config.yaml
n_layer: 14
d_model: 256
n_experts: 16
experts_per_token: 1
d_expert: 320
d_shared_expert: 320
activation: "swiglu"
moe_layers: [0, 1, 2, 3, 4, 5, 6, 7, 8, 9, 10, 11, 12, 13]
router_score: "softmax"
normalize_top_k: false
routed_scale: 1.0
balance_loss: 0.0129
balance_bias: false
init_std_router: 0.00745
lr_router: 0.000228
vocab_size: 8192
norm: "rmsnorm"
norm_eps: 1e-05
tie_embeddings: false
optimizer: "muon_variant"
lr: 0.00138
beta1: 0.95
grad_clip: 1.0
batch_tokens: 65536
seq_len: 512
train_tokens: 506300000
steps: 7726
dataset: "wikipedia_en"
Below are experts of layer 5 (counted from 0) of a mixture-of-experts language model. Rows are named router (the router's row for the expert), gate (a neuron's input weights, with its number), up (a neuron's input weights, with its number), down (a neuron's output weights, with its number) and show model dimensions 0-255. Each number is 128 + 24 x the weight over its row's rms, rounded and kept within 0 to 255. Numbers have three digits each.
After each expert's rows: a language model's description of what the expert responds to. This comes from a sample of Wikipedia text that the model never trained on.

# expert 12
router:107139168118130078095126122124119122145111103151130151115149098116156122113111126121109130142142118115105100117124145137156142134140144134122150124135136137148148142155141063115088131117112090120137161139129119184146105127159105082141121130131073126163142123124120118147125151131107091136153197128142151140117126129122116098068140165124122155122138166144154105130119118090126123153111095151207120165132134122136124183105125127132149116128135132152142129123146119133162175136126120079138129134138137142134091109141104140134131057079128094107134095153110147095153124127127104113142111138121101169126125131191094127112129114118171099143103110135113128148086101158179111116169106153114133138146110186183156117124151133139060149115143153096109146119126099143120153154142204
gate0:102095108088159140164150135141134125166105136138131123152140117171143123102123097133114126112136169138121174147109103149109114123114093140124094165122100137137139159110138167140151137101118114164140110105110126127150155113121182135151101152103137107142144113169156125117132151122138159129148091119157134114129096123115139102146166123160105161150106074136103099119129111119124120103156122153120147103126120116093108122103079132129125168126111116100132152166113107160092113070075196120178129080112093106145102101119119157107109113110129146155130097144137125127157110114092106148082078095116122078145075122142129113110096156099146126156068112073131122114156130151119116110109177111158097130124123125126140144117125138065126143094157133104153124114149147112118096143113083
up0:173138150111132110087139145119151163109169146125108151107159162112141116093115129118152117113095121114096131109126140124114097091115093113104154106119138141113102126125136114156171172164162123139139159112144139100111118120103127114134161149130094151129034144125087120122138128143141100121105147108153138140113105126075128114140104123117122188150173146135200110143115112134146102177136158144172090122132162095131128125075144094106124104113088119078128096109130117147120167187092117105119140103130145130144112141125137167106116137134117103110138148105163139155125150156147125115095134155083137103142107150130137108100111116137148103088143106118143122123117132127139121109130106134116112119120125156108131139134139115206127169129135167175194185145105112148143130101125129
down0:139094067108141155129113127132099086167152127159130098141103147116146148141145121136104103182163166167075109073143113106140168114144138149164116128105126137134130112135086133126093149089095102088100134122131119112146130165107126102119150142111144135157145133191122129112129134112090091186129140113153143098179135132143161183151117143099142089131129141133133089120085138145127174122161133106148108132142097119142136111154131123128156149120153152162146135120133131133140129115103150184108152124105100110129168132112136056129159113170129127195136073133088105135104113119133091132117123119132098096105094143129141086159124125131109099136124118098134139124097088159127140130147118094141121125136100102119127128120129109071148146120142157121082098147150151163144121129143125
What it handles: Line breaks, section == markers, and infobox or taxobox field labels like Born, Kingdom, Location, Website, in structured and list text.

# expert 11
router:176142127181152125143100102103122136114170103120117096094086178110067128134138133106114168114125119160101078159161126148111125159115106120090124102125151115112144101138098094126153138126099084128108076110136103122137126149134138151129119112149141143137089128159150124122128113118111148122112109131141123113116171130123137112155149151087112163119147115093076167147141117127179102095167093141139126132099150112085158134105128150147130119105123106133184150159139152122105114125158150134110120118126129109138162100160145120131149189148126122117137156123154114104130145205149140095155068167107093146154141151121148062119125102121141138139143123127085123159104122062159107139140113131160122084099115118117133166119154130119151129154135158157121157137121128126106132088112132
gate0:128135107106112129138102149135130087132129128144155129132118152090105112164114114127126124107115161089113117113146143115131118109088150089073122153118125126154138081120152140089123109133128110143118122135105129128165145096124140125117122153123079114124108106183097108131153124117154106141088099076122151166166133151159095131178161132121128121155104179120120146143086124166113085166157200121132097091109093100146109154134104163137115128116076136122138166110123156118146155118135127138114149097157090075144117135100124112121135132095076160125109150120097143160143140066117191109151078111156098131148133156123148125138143154094166171150106119091127114101140149092127142161138115123121151121107171107129128094155111163125109075147116147131150135129124138131137155108150150
up0:142144139171138163154123159118098137132118118114091123165131152141091107129074130132140133135131099152123124125146122150147123119122127156087080180128083079170132103121143094139122136084156127151135092117152073127143116147147113136131186105141122117153140121144146131127158118122140112104109167119168164159132168103132076167089111120128082155164107129131160149159117167122134133130143138123127180137094119120096112133063133091145130119121086148183129131137127101122162130117116106118154134112130105124123141142127124109092117126117117150104143107117131136158118174134147128112064122169164119098149132119111125121131086101120154141138154184133095138131111111118098106122132154089098124144122117126178103090115125149153097068137099164119157156084128114160086156114116119
down0:114103149142087130123152154089098164146149154128141116123130168108152170122119094136168115136155132113117124143155083132118142123161131116159093107125110149111142162109100166142088096139133152126118129126111122123090169111156103133111148087092142089100152103119106153098115126100085144168155138119111132130148107133164134122150135136168157110101162114100142126158145120125099119127099135125163190124136097114139136144145121108126127176176129168062153149145151131098117115148082153136114156148163108138169149123092127122121147126142117138106133143147128119133113174173132106125173133080187161129107097093137140144141115107140118131151119147108145138113136123186140140130173109104175119130149104171097110170142128109088147149151100169148159098130119128147133164082100115
What it handles: Words in table headers and cells of sports or election tables, plus English placename endings, e.g. Apps, Player, Set, -field, -shire, -ington.

# expert 7
router:092135146079128112098140092158109154156171138111136076144142107089124125094156155164121110084128147145102165119142129089148122144110134168112166151135148171138125132118103143131145126108086149114165112154157106157152108144133176110115147136129149180170113102128091119135081166127113125119137145143124083136128125138126073118142126154119094098144109112101078112098124095117161105122111137180129116103109156165141098128119111102148108138121114143103140077134093109114086152087129119129117131142144138134135129105101164117112119151136106125141156097105137090085099145130124143116139120109129145133124115159135122093142164150189137131124134075148126117109113146100178136113092080134166122191108147134152146145134159110131127125139141061147119088143133099137131110107168120
gate0:175164111116128117147137102115128093091110101156164151097172137133157123107129064112123111098088124131138126117134111103110109112114185104130140098145142119114119175114089152131166105116116111095125134136143110149128144150114185118150094174101105167111166148099134130138107135133092173118132090125152121094163092112139116082148137123125170111131137123116106076123128133137109104180120116118102142133098132142095111103116152122089148150109119126122121137144088134152132098134115156149141127204135158100119135115104177114143132127149139116133140075112119139059133133115115129137121081174119100129148150193107118074127128147150148132142123136161127151122135100115119146153130092093148136117146134145078124150149131157179114163141145137088143117131135122142119112168110163
up0:119168127164141133119118115135146098123121138149158116086164086103117155091097096119136155110119103121119119085156116077158150099103072098144147134174096107169144124133098103096140146148130101135101147134132148165159115162137123123110101179134153129122127119104120120133116141134090088107126136124120163179122129149137141125140114142153139086130138143105128125130105137101035115125112116080128118134144088158096127098147169178119159113115097164146107125161130138095113115095139155160096130143135139102086149153143129103097146151160124114141129117098114133103187146101081183163114131160132118153088165111122115111120101138127093107096114187112125125139136105157098093117155136135120150136102150120112140119114115140119127095147135156144128136105169116113125135153110178
down0:093131112169114152105096115131147129127126104098135148098117107118119095118148132129083140120126089134110108120112150067148129122132067152120200144154159089086094151140118177119132128135125199189154118106153116098134140109118122102149111120113136155079119169097158119153101163121122110102144141087155152120091150129170134146128162142106108140114139122110118113105138154105142113142098073109134140131108113112150129087165106174101111155167146139113100117134147142123138146134118125130123112135161118133122140141120122118108102098133135138145130085097065165106070146163090137126128137102130139139145101106102090160134132106120129127153143135110129081109124106084166092118139090124124158121085136160132103075100122120116153136137105123136087116095101118131115136105167128
What it handles: Single capital letters and short pieces inside acronyms, codes, formulas and author names, often in parentheses, e.g. CNN, CRO, (Strand), V_K.

# expert 9
router:136086179153138139140135125128149089150104087125142127117156149144073095117102145113086118088099126131109123111079157096120106112133127127111082123127113112122115159154112110118159127100118102127173108099121088102130150154160109129113135122110147177130139106109162158115088141099117125079130134088132153130168084134116107127116132171117139135133128128089121111123137143117116170158131131093137098114138101116111145176145128149131144148147114156170129120138138105116088138115120169124194105121082136120127165182134098103154109122092162141086089171149140108085131147097126136137111149136138151117107116117132091165145157103122099125106099145141139168153152137114069164121118146116155153183163129143132146147150137143134069100105122146112133147139116092149121115181108107
gate0:130113079098163112111112095103108107147113130141123145108162149126132176144132129136083128154146129131149138083118107154127100140141144137151140176124136100131078141171171132114109134141103083124117109150160162099114122096111147122116136116129165186139123097146153154149112166150098121180114124142122107123094118115139128177159126123121144152103136114123132089159155106136092102124114078062118140113123058161146121163128103132168120113126145112124114130091127119110142078107072188115126115107144128136142136147090142130162141125143147085134101155110141150155106152133173117079089155151163079137109141122109146140126136153123147130122116127132110154116112131111134149127161145177107115106119144171120145129124126132086187098128141103110120154169127092112156113136151153
up0:142082141117176159168094114143150118125101122156097122121157106093110142135155176103126099134145111126115108110145150105150050095106141142147116123154154133123079109152127140135143119120158095146131108153129144130119130110110157146109124142111202135126134114105117167139116093133114118147138090135096098156140152141145162206114081127063115149113167119116147106140100081133116107129089127090123118096155076131114156151103105149127109102100124115146112137111162142126148113116100134093147144114118130139147124131115148130126133129064135131201142146124136125134122139129141129086108139142154095101107161132120129099110146100115180121125130113121135148094121116117134118123137137133177092068143161159130128124152138137056170135181129093144109140138130132125134122120147121
down0:133101113169124162156158151128142151157141153113117114099135118156136131101132123112144136155131092125112175143132109151070136125118192116160122078133108131111105112084127148111184119153131154080118114102185116160146149122133114170158141104117099142148172139121128147152124134181102135135153169148124142109099123145138133097127165170144110160153147167125118103171113168158144150168128124135091119147098152110132096145128086102112134119123114188093165099111118094110137123163150115130142140171136134124106131129149124108162146112151124133111134133109175109104163108157136128126174127143136163108077105110152164089108168119136138128146145115138147116162132186125137098133154122087089117168134109140105139147094105137130123105098145105102109100100150125157117111159089134
What it handles: Everyday nouns right after "the", "a" or "his", like film, season, series, family, game, school, year.

# expert 10
router:135089135106158132146126171151127124117145140169115166146177128135166153169128123153112117152137103134136142128160096115093167143129127152158109153161092132108161166146152142162096163125107128128144139155138133087102117123141106147161125133078123131081133137115168112131149135101105082146132151135121151125132163116152129159108115105127146139135094153131102138152143153134115152170088165107145114183169125144142099087118130164138173117096128094138106085167157099115144127112135119092102107095190145120145087153148118131143070085120083087124115129115122100125137119168099155133145157146102171151159108164103130147115141132109165155143094160150152135122123103143109110137103145145150139131137120100111124098121084107131088135138123121100112131117170179130128099155139088
gate0:099124119173149148123131164073119104112104077133151123155163115107115131076125092136109117161085161131141141084129152122141159092150110114113118111163159172102164149169122131127118135131126114103121119102112128109163153171117120122108115139122108145106150190194090124163123175127116141130118127126143164162172121163151124126121141115146100079133112119128116103160091094156132092127141125140127120132148087120149114125146124117111135171118078119150078165107114103105126110137102115118148129106153114125163124163125077120110156115160054137110123174170126134146118173147131109127158133111153079115125116157102098146124128111105127180107114123109182117109141089109141113090135094117096117147130169118154124104148111122097116125137132138140143133138113151148118160135124153
up0:069127098134130159113138141161137147083117096110158167139159163138159091078126096153089142140086132162119135165151120120134143102151108174125111110154140155107110118155094129095119115133145130139138196123099123150146162115129134137081116139133093162107152153130112135154130170161122130155133159138205151155102144179134130112103161148169114095112108137143121123152102123183130092096129119127130123113119137143155119135194132140148133113136114161161150103112119117124107151129083118099113120094131104140155151125115105097126144121146107107160146141117118127079130146119138123133094108085152127094153124139124080124135112089117171156121117137169178144143126125103137108131180096111101140124156175116144073163153095118098132135125107134125132139129137114137113087124105113
down0:109129101125101108060073129148120153142147095111114145127128135125129160152120167120099153118051142111137133166107100119145139129120151132139100147142142149122127096122084107132111112142164079149139131137119152160156191142144176144109101127157128085151110104109157080177113116152137154101132133134137108108120122118143125100105111118134086102148110144152089122170131146149112122175103170160071134125160158098101144137175136096115110136141135143139131115124095139117154119153126157121078103133144162107127166105127116100156135180100125120132130116105092098136147153098124150130132093106074172125119122131125103121143086108113118099130111131132095153118131135124107082124137151099121109142120124139074102119117157107118151133113130151128130132163100131199113151159093151
What it handles: Commas, colons, semicolons, table pipes and closing parentheses, especially colons after infobox field names like Trade names: and commas in dates.

# expert 3
router:104151148172081177168119132125097100096135144123155093129107105129102143153104117112143105118119136137093133133131096108144149155128120140147152125115137124143150114101090138125130123125195187153108106086093104131095102137098130166140098130131134093095136116119132085132138139148160115120124141108134118131105145126194113146132075119173125090121158155147189121133118120125101118091195136139129120141154126134122102105147135103138110116144175158108090111085092101115095116157130123125135142140171061084118152142132150128125136104136153095126106147161110161144146122127158141148173123061148130138108160143126145141142095165113106084160151144097112097080166115137086113138135119131106129089109127109123105110097115110126172103126145142107148128106137112116139113147139132
gate0:124098112128122139175157130123156165186160098121105145098130123117108152113134128107088113152152120127125138160143142134128119113174124128172120130104140116133155132109125102129136139118158116132119120152151139129112090131108157104124166123175113152178157102119094128096077120131105173159168160095131130111110115126156142165136112130113108140154169111121097160085150125150118159134159119087122155164123097103139148104119118083105118114164129123107126113116194156117101144116099138137145075126118152121151191107147158139137089123144147182160112117113103136163134116127184140149161113107178124109145154098129088113119130135109103118126121139143146165082163093091111148144124101140148103159157150134181173161123138136147120129121114087165153113166100121132120111095104133
up0:131087123162111110135114154125134120157124085149159134100173087135083179115127147121109145114086133131114095102154128154118187118137085111138138121126145137103154155086134127096151132118120094158118110133107103091112136146102126127108128105133156141163173137187149144080127129113138131134130098142143106164116158099159165178074139132057112162146120164138132173112131158114102129109142143152130190116151144123103147162148131087125173136147090124113126135133167124116057158157148131111165120160133131100129108133100133164137103131075103141162129116140110146117125135142144105081136128125141129114124104127122142093095145103121142127178127137099131115141116091100115121140118114131154142151164165097131115174120097118131156133137075096123133136131148152120111128151105096
down0:092115115161151144154143164154136124160115135144119135146139115091104113133199108105122129108142075103102086127142108188121112134116108083128114150137103120150115127130097156119112191137118096117119110123079147122127119117148151141122137121152155109143144101103117097136111139096153164140156147140151115163149117124165118112102122117128091153098134128123128112148100137128106115181151085152095163109118105134110065129098130141136117186121116106132124128138111117182118128146090097075127139132090116104084172114080125138135153160150166094157130130130154130140138112122152110136094123132119124156121081150122118137132133131074152164136145127116151127132145153106131175135109117090085089150084076159148109108149126149121116087101154137122110131089110126107125165122142071
What it handles: Inner and final word pieces, especially suffixes like -ing, -ly, -al, -ed, -il, in names and species, e.g. snail, Buckingham, Nanjing.